{
  "n_layer": 8,
  "d_expert": 64,
  "vocab_size": 9657,
  "beta2": 0.99,
  "batch_tokens": 131072,
  "seq_len": 512
}
Below are experts of layer 4 (counted from 0) of a mixture-of-experts language model. Rows are named router (the router's row for the expert), gate (a neuron's input weights, with its number), up (a neuron's input weights, with its number), down (a neuron's output weights, with its number) and show model dimensions 0-191. Each number is 500 + 50 x the weight over its row's rms, rounded and kept within 0 to 999. Numbers have three digits each.
After each expert's rows: a language model's description of what the expert responds to; "comes after" lists some tokens at least twice as common just before its tokens as in all text. This comes from a sample of Wikipedia text that the model never trained on. Tokens count by the router's weight.

# expert 4
router:474432474470558508467395613464538552489605559470444472505464578561414646468461514519555573443534464559427567590513570510538450515470585534512562522475571470467484574472512551489507532450588503524529549558467488526522417549501511556515498431479547475496567477463526475502468452495484443588455512517456447535519534404569439455540394472547437464509545480565580488464504530384506550465514515451581482504462495444500499456567504513509526515425476374466519457435476437485462433512480504522502505476463437483615478527524562501490477356562510443539530475570384525455503440418513539530
gate0:484565589478461472534498496510546558525487472433475398449440366503493465522515495573515423507661575567480426488405456532487450488564507594534388494464547592486524509466510579426486533522534470456481546567485582453467513500535462464536522526513606538506515510588509532550570463441540546541501521533401497440525533491518511551437527510484530479535534588519458525501520458450461564541566538531479474530429400521520491494500559453450359429512494469496483560430466589458420563606533535370548444465526491429462533498500452493457478552505480530475528469488482547528533439626515515442
up0:531593413535401520550499388495451529532417523527452523540476518448506456508385496580474441473481490586464423529467480515493497526510416593515494556565564560470467446444510516559473504563496515489495491492509571446467504480493409568414474552533550455409498480515514441514527536389518476489540573508474489569453473515463499562522544445522509471471534580582515456499472484476473545500457421521492431527455468591537439362589511504523421495438455527515531545454565476496447503625401554522508481569576506448574567480571489509525456495404466469405503580348535532517573554486524507533
down0:573443500462460514603494547508435538487470524582452542405437543440470519474485452470521430561433457547544504484455440474490504476475479513500485414497476546476582381539508474479501519467526498516528499549474525374504471499558449426444454424508466549544459464514519447526603428513532568501577614463546486529490494513447563486533455472484472512533513541516557606547522494506499437461461539427513572560527472604420458481506495689509450509526558601524485414532602407480465504562521491575452519580502491454564485475495519591463532513558463467441494438535413634497497564533432509477
It responds to: Clause subjects and relatives. Commas and clause-opening pronouns or relative words that start a new clause, such as which, that, he, it, who, of whom.
comes after: ",", ".", " that", " where", " but", " However"

# expert 23
router:456582500437377553476424467480510501486570463398557515537518529515584592581504557472466465528486457535438592479550519459495534512483476507587503499488459561427499474519563446551500546483552431523455556534487512500467510513458454471542502569450522543404521567484499452532476454447565463567489479517420486622616459528553545428503561462586484480489472449460499565496551491542573460447520534419503467543353498457392459565449487508537487548553402453495495546473553568532469468410555522532526567455536427508530463496437448432443517574555487454419487503457584569551453506401435524559
gate1:473527643460434527426478486516534493493452482567508428625472505515468536522439481570407470416408491504562526470497478528438501585493435546469639548546519441513417464409411608378492501398495561519605439534535400497506464503445562534552465536499489501558516442533486543551494508553547469545523487555530448606546515468445468472549476463552552503495449540542531441445519421537562453602461463491494456503507480533469570547478510473543425468480546500535356517476507505514597466512496497480504572507556482586478490565506376444522445503478451514455528496516527455513544539525506432524
up1:529570597415525585485474542475479518501490448606566475471535490532468524483507468472534528452464495514452462506508554533395539422483469585498542542499556505518353479522473524388616485450487350592411532562545436405464536465467523537525477598517507577485515530482561546592472507480497512534501484423504568558549550508518452510503430414592443458514499505539500423546442548514504568451422554418469478518580485472505474510548516430552470507505523529540501483538515492546560492460543551481519450359584405545458534476461424448470569595590493556523491532510468451467506450497521433505
down1:562370476502448530552543537495493459543519514508497461534497480443465551427535494581484449548447439453478607514566466480525413434450523491603516495539584492472554488514471451540500451468568603466446518550408520468447430531493466606522536539508470460559530497542513467409499506535480483530469382427551517420505557518448492487543515547484483388525574448427480570531587570477454504524556489519532576523529428472511458592541473637439467493617375540421522479492493456547474491464529511576494445459489498522542585507448566477464474481527519525489435484488450469560464371518596517568
It responds to: Digits and place names. Single digits ending years and numbers, such as 197-6, 202-2, plus country, state and city names like States, Japan, Texas.
comes after: "201", "200", "202", "199", "198", "197"

# expert 6
router:505506515509524519535495530496451493331487485556488511573470459416468457531529421364545527551490438501484449523509507470637464470516390512598515489608466463472484377511572508544500501516533542523451483523499560501508448527526560540436484568482452452564499501483554546489403560505512558555477517493525533492593576607501543402597539502428503602490522403430452555410448430440464521534563464578523504435494536461502459455483511528522434421544456452505478466560522430498426512459471502579561437515519521536459411453530492513452533484515433547450473522523554556536519554626491501498
gate0:518583514504465493467513445460500480485506530500471503503513572546450483477482483530473476606535491466461377463505489389534549412486434482507560604439556439487467457515543483580524462483530427487426530464500563519427561477610499584443417519515540534484453488470538510473558455520486430547603462533601507391513496504411546525565532561484535439468486471457524454501456414519569495486501476484563424447640536462536598557515501470480415467494593504441509519422493471500611499508484558569461419536581571542544551538503482504582419533514467534514570429599430465495513417465504410483
up0:484395447519554486543548512501502480471489446492587490572554416432580424541525503547504591545491470484542483448465567517553461472556506495528504526512462523458497441505446511521479381416577562454496439563505592494488517512523520542521442481448564419560483504520590489536366548441497422496423532600562430508496504523520491513569474495498453531544485570512549423453544474471407502562468519470426554529508507603472439455496366473519469435521397504470438471536544529410428576527503530479536586498552476478461503544531552554463488503465450543468607526504540635511440601586545446501
down0:551488497436498472485541457472476461479468572552380471452553544488530513444529349559485488533476504385532416522537448458473437443501506524522532530579451512444558497564592462537490536469496536467475514531511485459518529539601498372455504583501540400558481546480546486533606511573503472526503555533468379478509498447527429471520536385491559605542381474451506447497536586527492557540467493567500533485496456530495508528492461489499432562505526460485517549446472445485456466413439424450483558409491646482543424571436485495495494613585495489488477468584517552486517533564552538533
It responds to: Role and place nouns. Nouns after the, a or his naming roles, places or kin, usually followed by of, such as Bishop, Minister, District, city, father.
comes after: " the", " The", " a", " his", "-", "'s"

# expert 2
router:477551501459517420484503554452435508518435504549526535503440427412446492487514535458601565434614544527613426414531527504459510453480514542487575556479444598516530567406443542517477547568510468487537387491579518437522527549515420533584517533493515420512508528503463487503520537540507522560508581458478518456467543434564427532442587460572432584502503509528434488529535497585627507413491529556462520483525488511514615429414460395514546542488586443481463463571556524512477464407464506457560540499436483483488441512507521463468580447491533552473455515527479505411466517558391509421
gate11:436456496535425625412502487538474493540433517608551456463431474487456458518496542517553456453653426469528510544511468378593517393480603566627417559463481553461511472456636513471537509543488490525433545517566474440465511496453500538427519554409503482511492490434507473504530543565498444531536463469448592479460496532579539494541500465535465503406570509440487486577450518491514518456417533535506469435535536505473473498438497430534524480479528460585482508537550509522551480506559509472547575525470509552547467425537489524456520503578524449577604526384554485544619528510513496440
up11:464588493614503477500462532417456464497514532581538530595470405505469507494484463445498555463519497524472465471505538501581590400412594527530523558476538587521468476450518491533431530396567556429532466521576596463556540484371493517425428589401572537467431533475508470483434597422440481449530497483486561589540554505431457572535459462547484497523562460470482573516559585485564548356520480486488490444435563512511485490480502476523458555505483504487507499585523542457508476508403509560531527441436453464508525555474494511519551456598482551493519394569460526567502553473541480455
down11:554421430546457525466476438506475494632399475455515481489574426491537504457497500541468455450459543458428443506461513551564494446507531556525515510509465475540474399504597546570478498545442508462567545460452567474409491584515527502508588534467507504514440457547504450407537615595520456454555389434552501489425487479408585459535455526452480528481590543498490507505545552528399510463515498495508501485523485606558521500461466646486382544525501443670503496457536524456579392483473518550568520565554479474505509500493463480476467487451407504521516479449492451591502528518532530537
It responds to: Determiners and adjective endings. Articles and prenominal modifiers before a noun, such as the, a, new, same, plus adjective word endings like -able, -ical, -hest.
comes after: " of", " the", " in", " a", " on", " with"

# expert 9
router:462474436479476444531575409488361495508593468426513483508514506535439437408495566433606443511516491549415624512503487461456496477522518521459527524518517479413531580412479473525479545548424465474573508526423532502503558431477568552519480431504536594524467497485508569501520451543486455423524444593565493436498504633471427553497427567494499492475512561581475545547506566490556530571403496462503430518553544462542466470531477547559464543424484594550504420515510526495552450453476520522506523418462480516551542522460564543433568402428564542486515564510529499447521434458585396482
gate1:463469435571528533545566504520514534506544596496532516473471550511522539510564442504497438490547494443463442579456507487506493516525461574387574486561597574463439542521506490508554570463517575618471521445496542522516552429482436406385510518506534344466573467572520476466604568535574375495515503460529587557428495523549453533585512508507472544528455496557459456513553463460483375448480508412512615489481437525476419443561496481511500449486497488473497442537490467523478539433455460546420570529586518512406478541511477460453478525445529492601536513524531560397540509480563470505
up1:529511473586428482540474556431541525529595529448526523468423471471443529461469517435519515466448535582386515516426571441465529532531439501408498456568546481502499498619536543372537534529512471513535505453513546420529604386596516506556535495592503469534451580431520576453533546527471558535428586510540490562384567492504487565570405540613499483383503490543519486546490444480515447411489453557543549527468470517598552532485402450466511471498505470571426490586499523531439552486484566514468550527534476493502498515454455439529414572554481540532537480445514516423516480525500459531
down1:480499519401502502544531489534491494584401474508485516517486522577398472489495507486553485414459462567492493547581527529524531482455497501476442544461561495438487568496580493535499480511385509602516522457460439592613461464509471537506455510398501589462507460447488505486509538434498485519490450438475468476480417488534408517477443484519534451481440561523489449517536520491525491492479457493487564536543515523461583597478407395534519585434461524503420570491648529448587609574495592419497508577430475465479609390484400479519542412470580576514505506531552565575467551475508501501
It responds to: Word-initial letter fragments. One- or two-letter word-start pieces after a space that begin a longer word, such as s, d, qu, sl, pl.
comes after: " the", " a", " in", " \"", " and", " to"

# expert 30
router:544548484503500484496481456452438446469488460495502536477490540508465416503496546522448502512492499464512458463517549549477514482490454544518529526544523547471529516546490484504504485491526517439543617477448434487440511353473562449541513387490475483515451505439543530446511524536440544511516461609543498536446504582586497513519601528375442505522467473550508453565514430500529438542452477486517383509564605486492576529630521367435531495492569565346448514540467497482629459420451568425410485499497452485479580527487536539548487503465544501501540459532432521651546521514415430429
gate1:476457526506472544503480491531534595513363474457346522475494488516470541570572469519488467484529423440473508493593544485345430477469472453508480533499482504523437475464478540475503434508560402564534452514478548534416505503537499548573454582552468489413483565505518520504518446526513488476549427484462531545555517437495501554498539493554563483519585495432502571524493489392508508402506589487525577533534418578487435493481404561458470532501515452538464618523490507502486554629420418533545508550507375542586422421513531458523502513543507538477446462540535407502511571593515511556
up1:530430531500623492534397531460517501468490454493484636433484468486515522527546475573463634459487417572552460533384560584466488480538476523440493530469434486504527504435527561452541546457510422503509481518513475529504493505542525564566502526473484410608507472532524491521580511474555490394470493520465450455381502529482524515479486581477586530590475534474430544502514438419404528544566471512488564469524486547545482566449482411581506498421561500508506471525432453440459532485468494459427443473424510470463499561486537507518489360536451610467507511599497478518535396633500507534
down1:478517498536526520508413440531460572523539519394491487375499523409521462544474547505535406474483455475549480452455546489510573374423501489433490483512593561559483461583545522435511540445500426495492477526554516567494529547439478480481523462547537423559561574428561534445467429462575558470486485487489465432529535478491504452541519481512414430387433543530486478486517484364513568511580496542563549509484439515482488570490536577598560502590550487573469575474538495517510543457550498573464474559559484450488461590515570482515398442512500493507451520507568484332487507581522579464
It responds to: Space before numbers. Bare space tokens before numbers in table cells and lists, plus year pieces like 201, 199 and currency signs.
comes after: " |", "|", ";", ":", " in", " /"

# expert 1
router:460463483493442465462465561512520403530497562522552549515433439450524469449485574482507483485490459457488467441442427475453558451386489549478542534439442560477465551491468470514531537552544465583498553474505482440443542615486440581531512555546464386469518497464548539507486460491607387606464473420534463451458508373503489471562549549445520568409471509553500423540521374543487534475562530526554565515560560525514547476395522436542501444591538500518455393493507566520531538460538502495521551535469533496622494522606434496580505516467442405507461502562482470474506514536461508392
gate1:425461502530517496462488438443558522674574476444441442572472485550460470588534497492462470498476504459496467457614487540511481443395482477562476577491568575469479490486551470512470473460454599440447511541512559460509506465440457506602535533464427468584412488474509555458568564615516488487439446337458485567559462474533583574501512558478470410524498504595494506462475428470530422487513522496470585435496519478492486548509491552461563552564390489554558550529496557527452496420498470562530526454574452568541520474492467496552401478515507457535484536470428557461573550516438461489
up1:403646454580481480545484510493498485530526589429603485473573454545460497509460520499526475522492405437530549494498454510515560467440570602584521489502537545543503408496458461463528435479441476467541560609515584475498541454431492573486542566549491552670457429437469490488461565471491528485447462409495535531517448503424453592551464555478467523512526474517412398532562467503535450617510538490491476382513519490456504641564577460454541484459472545513586461554518473457446500503456480498513490468488486557509559403559476492565467569514493486520545495517459533600472511534471494459
down1:457558609461438446487463504523522499482590542481520405481617536431504453492519487523441494478536435419520489499493492456491515552550565497509552483577528436462499526549464432522480438444543466519469449577509500511427535749520433464504416469551489494527530517467567486482489446494577480552503523473449516510472520481532468490520401560543466533484452444475483447575550418513417548457513517568610510546433476545449494511467449468431494517469480498535545517540523508553499438557423490502561477511600494453492368507539481534502533534505514449540516553491662499387455446550406555525
It responds to: Determiners before noun phrases. Determiners and possessives opening a noun phrase, mostly after of or in, such as the, his, its, 's, and nationality adjectives like American.
comes after: " of", " in", ".", " for", " to", " at"

# expert 21
router:507455503515597482501501361558581509511427559497462540516470448551506470490350488573472483539472434508510466454504522521549414490575509594559398553586432497506517543457432571503476452512529586532521448463532480523479498480453569459476559481447512469570465511531442521546452480510530439521526428623447497543530481539547513377524585452489454553500501512540481483522525468506531536458541474519522470524475582535401530554440432447499461583545572501497470457454478419428462453542442413460552543547506510498464567554476446429498471449537468470391557438537597620557601455527455552514
gate1:570483423558489584463508457416515533519559483506450548475545523549413379426566508568419544478519517455473475564429520490507448432581543539570497431565538488595410555600509496552467456452516419546502453542462424493535590419502552458422438440521482537532603433492468500616526598523455487555499479553508496453505518491573460503499495523512468525499533461532475558487426445491460524647489534482535540405437541467505512487555554504536436554458458476439488503520545447470555514460488503550372473458530540507610515536488453518476492472395438543576479537406480515515426454438540515526
up1:465553550607465471462429521519603569564511508450458536485513637554465460525447492489518502567484516503469493492516464533406502479503556554580471603568442448585520461392502457458517581515428490457544492582460449441522467483466511500524477476503537423474417517539493506396519489377485533523507530476610426545531619374468509509472503468510374525524548437415456477479523497557543455470522503492463615538539509540557491647469523579533485523498594450522411523500519488542545498422482572480427418516505431472419540546480441509491575550519460512562532535456492515485486477464511487501
down1:438534492452515574434490546468472536537469624522578516459457527535502503478458484433569509409486467464506531393530500371466559432393548442506463539508479540427541562528491487483601550490512462537553389476456466546393482569432548524498513500531451478517418537525587530539557477531569537442544590487553512536547528460558475444495409495469523477546495512473521446521417525551409482399470552518445546546591426489414526449488484534484501454484432449547511494605538528470503501453511472530467424512479537517452533514508621596451517436543447483428544508481502523509430541580572635474
It responds to: Digits in numbers. Digits and number pieces in tables, scores, dates and decimals, such as 27 in 0.27, 7 in 7–6, 24.
comes after: " ", ".", "–", " (", " +", " $"

# expert 25
router:541491539501421552450448532518497538550575484508530491471592517529583412512594565550530481455581532437542480447542472487502516527492520425488540530439474412490480432595453536525502516540450507443429480527478483371462431555516492546484439478506454549482411459553521481536508488467477525534515414457526472561444495448480475432464327482469429594507519512444511530491515472490484512510470477409460572478512418473537488501553520431480607440558572505672523516473503483513462466466447445504576475427466498551494444406465565483451441524509587477477442486509393469674530515531462510480
gate1:545609432581510501436416507399467449431546544470563484501570511579425422525504537560476553503412506604446484462542517468462557499575574463458494486528479547531503513505576536524448524401512479598585442593533559514519501496469506420421518492543520554494465517525466602505486552493527584541538537605473498520486567478508468564533498513501521579430463518489523480575414377530551518473503513464426485412427462471490502512482552449468553541451554427487504412458550534384466493520516522520455648484498387467471525436480525481459544511468488485449525579509492451517411507515474515382
up1:521505532504475551409472556437551474457503528501509465558505514376554525507488504465446479400550416544462526477517433515519546510460481463467499514463468570457479456494550374520576589506556522529459487495488500527589497482453460471509491588545494518467482553518626489519596548485533565585575496431547481521509383494506501524553578465364487482450448508523553554486430479508497445541534506547420495443499551434491453448579518453436483521444558471462489528548607578478568454558530533453482634515573535492421524415518425364509393555474509479591503474512447519498448514454567422491
down1:405461480492453505517511434499464581430461509532544528440486506487513524509518509544450427507481531525580455466529504480557519430530548460502491555580478417458519494466486550523495601539530559486596460454529514503423455655499523505572484435487507465517483498577540437538474482505476546494515536506526487547459549497457500487436551425550529465464544520523461443522448513389476528521488493443483540503483511405509652405450460549542364528443498458460554604577592440522476497532468518444545524552519553534463369600521530419564513478482545521480493503342410469648514560480526504506
It responds to: Table cell separators. Pipe separators between cells in tables of sports results and rosters, plus list dashes and semicolons in compact stat lines.
comes after: " |\n", "\n", ")\n", "0", ")", "1"

# expert 22
router:499539603466505560469548529489515487480461539494566484519494488579504500534456528645464418424483477533529442539578490540478457538489443430502489490484485566552478407499574563407412462440467499427629554475506455498642532519496497482495496496585452522584546530557410501482508519536550523466471489537494475530534475443501572470511467450508400386586501484551457534495437542561560475585529566457494485480515478414407505643500455460481526531445521545413466537599475461503501463452568542430555543476463476469535414457518443507507432512448508580581480493469560548447592488519532476405
gate0:549507470564560554462547548399502505538461488471461423483513519563412518572342480499547491473548575479393432503545526535448483461441435542512497505595564564476507443448592455536474584487476510479490461574469495504497491520483525483523442484570474564392520598517475539543436498595482547506521494400483442480453438468547511483493499493567462465543527514524366506442510444570527541481466516468426615392559424486485545403541523507441472406582483470504494508516436547543447522530466490457548459504454378484449482542577492486487436458478533607536496505451582524491510569487601460484
up0:608518502425544548550482581432564504442419477453464461491434438570445536538457508524531543508536480470424546490478485449583491445524518497496548460560538551485509470516479500428516486552549447593480404554485519468464486489439499516526492589548494485540449527525470464577478507472426616465463558434517487382466503529586452525507420521548571506505638529490410516458508511529608532474527529512563524483521405487486517435442591484453506407523498477459423380547523633483401516464411550430524511504493427421455544593509579496487480406487526589512441474518559440536518523507524474470
down0:470503582529549556448549402441479474447464580538556521398438617423520544512585548598503475564571481495496495483554656494465542505570477373424477577500431560545415453530498496467496588463539463487561469459500456540437458592448581451420424544563483539487409495510453511500531519480513508421559462474532460477458574584590513458521489481496535437518466482531541563523570400536421456509484508508508579423520470482413458471469483517511515453608518587532472506450496456560531463543546471553452535499494458510516383541459541560496500466492513532445479505571504501432519508477421539494
It responds to: Verbs and past-tense endings. Main verbs after a subject or auxiliary and the -ed/-ing endings and year prefixes, such as released, served, trained, 201.
comes after: " ", " was", " to", " were", " he", "–"

# expert 16
router:510575617551488451500460488511514522488447461420551480482493489475434546474487498485375454556467494551522490530464538570475567541468370529533494577537504517503522454574477453558571446528519444505511565557524502564497512484490452508437480503521476501510521509486513396559602513489464598538437555443463510450573497477486461376501652541473530421456472488386413519553488455463509510511590451489479434543530491475464527601440394435522480436552463455588549605616552481501536531536456512503555460527458476499502463571424470516486420504466539486521452511488558439623536467553441476413
gate0:446512571511503569476447475490557423488510503519449532432425450477431440477497459513506508509515436636538441560470467553438511582440469540537429506472608569502497449500453505557619509507526473449467524600488435533539600456501423614510473518574459442429495465563531486521528513565493566555504463453543445481560508460488367494520492439458463521523474557528334582520493447458622533527480410542458522432439469461454425479448486428573520491471517545503471431510510484529486618563487485514492419514557498428493487477523512529494524529485448490552583538496391468531523501533478595560
up0:438576426569548490417601558479573443577549454534501521521476516569428634561468512489480527389498447604490604500506493497470505593481578573466543580520508519420606470436504472566509472475579488574605479451536444446490566484487522475438501559514522483492482483488588465459460473492491519509469414459519491490495520489479395503513458450502475534491452527542374413567496489559587528488513453421460518454515443522440559535501410466540452484504515518581476513534527496463474494413467517432439550518459511535524535414430482568536447519470562586566561427587395465505496508445502549495
down0:439487517416519485464482492512502433458480460524484421405500558533498547468521483473553542458484528496513465485553577493604487501529507400495488441536486527604546506446387476510565454525397479464492457472528396480489497376592406523513434458578505449461596409452439554460500526473545539496554524512519475481487561506477431563539503515536566553474531480561508548553509416491514467488498546447492553576510462535590543420490545487516396462458547560440436454513551580449552477493564492531400514495434561523464628459501433523510515513520475485526575540507643510425439640563481540506
It responds to: Table and infobox headers. Label words and team or place names in tables and infobox fields, such as Team, Country, Championship, Peak, Source.
comes after: " |", "-", "|", " New", " United", " San"

# expert 19
router:517419492513488537458508468595571452490475522477498537564558485589552451527391497497472439465465439467537436517497499498416490498517482473516414565523571427593527420563492411545602473522468624556468463495433469475454507404528537519496442474439535542492433554548482414525496528515497512478487504486533542565452437571568462498537486536496557453507507485543493474468485537511443532485471449531561556541434518464528551435413538537519464459517445515441468506492495503414406475601503544579436486475546476501504652493504549487575469479609489483516622436500679457498453453417492469586
gate1:439507501502538459478535494514517411543494454553572508431572447548500437537531417473472508466562360473442464531505472394453512551488520570466520503454531655583546498557477481433517427406562579483514497601486501476488521410525557562475439511532572473527509489517501519449416494508585395538452500515511547552532489445501469517542472472503489462571554568439451562477502522484452461447560526476488488524505496427518508475478559462643526425525368477479444438513509470541518508500508406582500550445459499420449547533556484470529414460560604539430498547604475469565555498587431504478
up1:453488453512577460421591558471490403512507490601565549545454446527415498565544453498571486542484539503484475529537560471469450557481493513438555493404439564611508483452384456344467516501539520491498512474472496521545543444516477484514513569494510453463530527465635446528444534488487446530517470599579600536518507530501446482609462421586469497521491524508543524505446542514494563467506573496508576551560492417435530511528583439603472484533460500496470419529541493431504569514547437637408525396514516473505455471465496478528469500464435505456490485569429522452545572507493423570
down1:520541486472533454504488460522492437483535495505476411424543425395483537569524438520581523431449559443484519486477498460495548440524551427537488456511423505545543467463608445484433622457514556448457515510510545537469538484511508448428532472581555478566506459644516592440475538523617532533500460467466497468439521505522573580430493521625484558562541562455548527497502410561542431519481503505522435436418561559413556445506579489482556487510445493483504511531425518541545421548479442475450547519503446456467535423522416487485519568640448448424444508543518549450539462472434494575
It responds to: Word-initial capital letters. Single capital letters starting names, abbreviations or statistic codes after a space or bracket, such as D in Dowdell, E in ERA, S. Ct.
comes after: " (", " |", " \"", ":", "-", "|"

# expert 13
router:545376508571516448545553536582367573490485478577390531513498535578429485579477462553458553478382505436550608457516469542469440551555520433481448511483486495571564474533528465514515519482571522489457535426425439454454483440452456466479473539525462565540615501428475470435470513512528456504458587563494446482538395508570535475499488528502569519492590527643522482474421464582488442475516552533499468561445575437509517512516494505422498522576531552519579527406479529469494430517465397531535508441525522504503629463433447467486533531519498474404537457462552491512472483506536565505
gate0:428493475388506501528508507455546503522478435534538512534476394435550531494543400427510494447552420430487440479435445472461495405503504507522547453450448528530517552427512543499542604491502434431516527472502449457491496490504505563540536508552620513443538488485495560488506591516595471577463447471592563588434491621478447495575515533431502585541489432495451517419538478436489489520534657475460575504496565399559456452449493495513399419509471499489522528458567463508466505606423514448498590440543522461539464468528461462475501438545457593546508538460442474541526532397518556473
up0:526524555408537538523458532438586431553493467456555503535533525432501465550554492486444465511485517613459433520565460580409470405525460530462544521474570577433443501397466642567527541512491526469573448520498547495484486444468523573532555517544544517511495510517498505520573557548549563547404442493512500524405486515470435448616450495440471541528471433456486501450534458487500493519546548532433552466421488526504404386511471512512435457423523479496547533454566533487475545512475530558565574473646503495511511498483448453510479504607494538581589538381416516462510594429538458485
down0:550486490491500555485583509524548575492489425494477470435530508464452486548572575432519493562532455524570566554531501481569469450450414554494590498485527416514513449541497502490400501449458478539463540454385564438473467518530596526438547584513489468525525486529464484410468479420529511491469496550556494540530479454441433550394494477558587464562503530583492505477491447421411459435434411494545521530472493485561471490452428567420485481529561518528489514541533478506516513529459464411493508433581531489609663497413560507514467487537461395559552535454496628521408449485606511531
It responds to: Parentheses, units, math markup. Opening parentheses, unit and degree symbols and LaTeX markup in formulas and tables, such as (, km, °, ^{, _{.
comes after: " |", "1", "2", "}", " U", "3"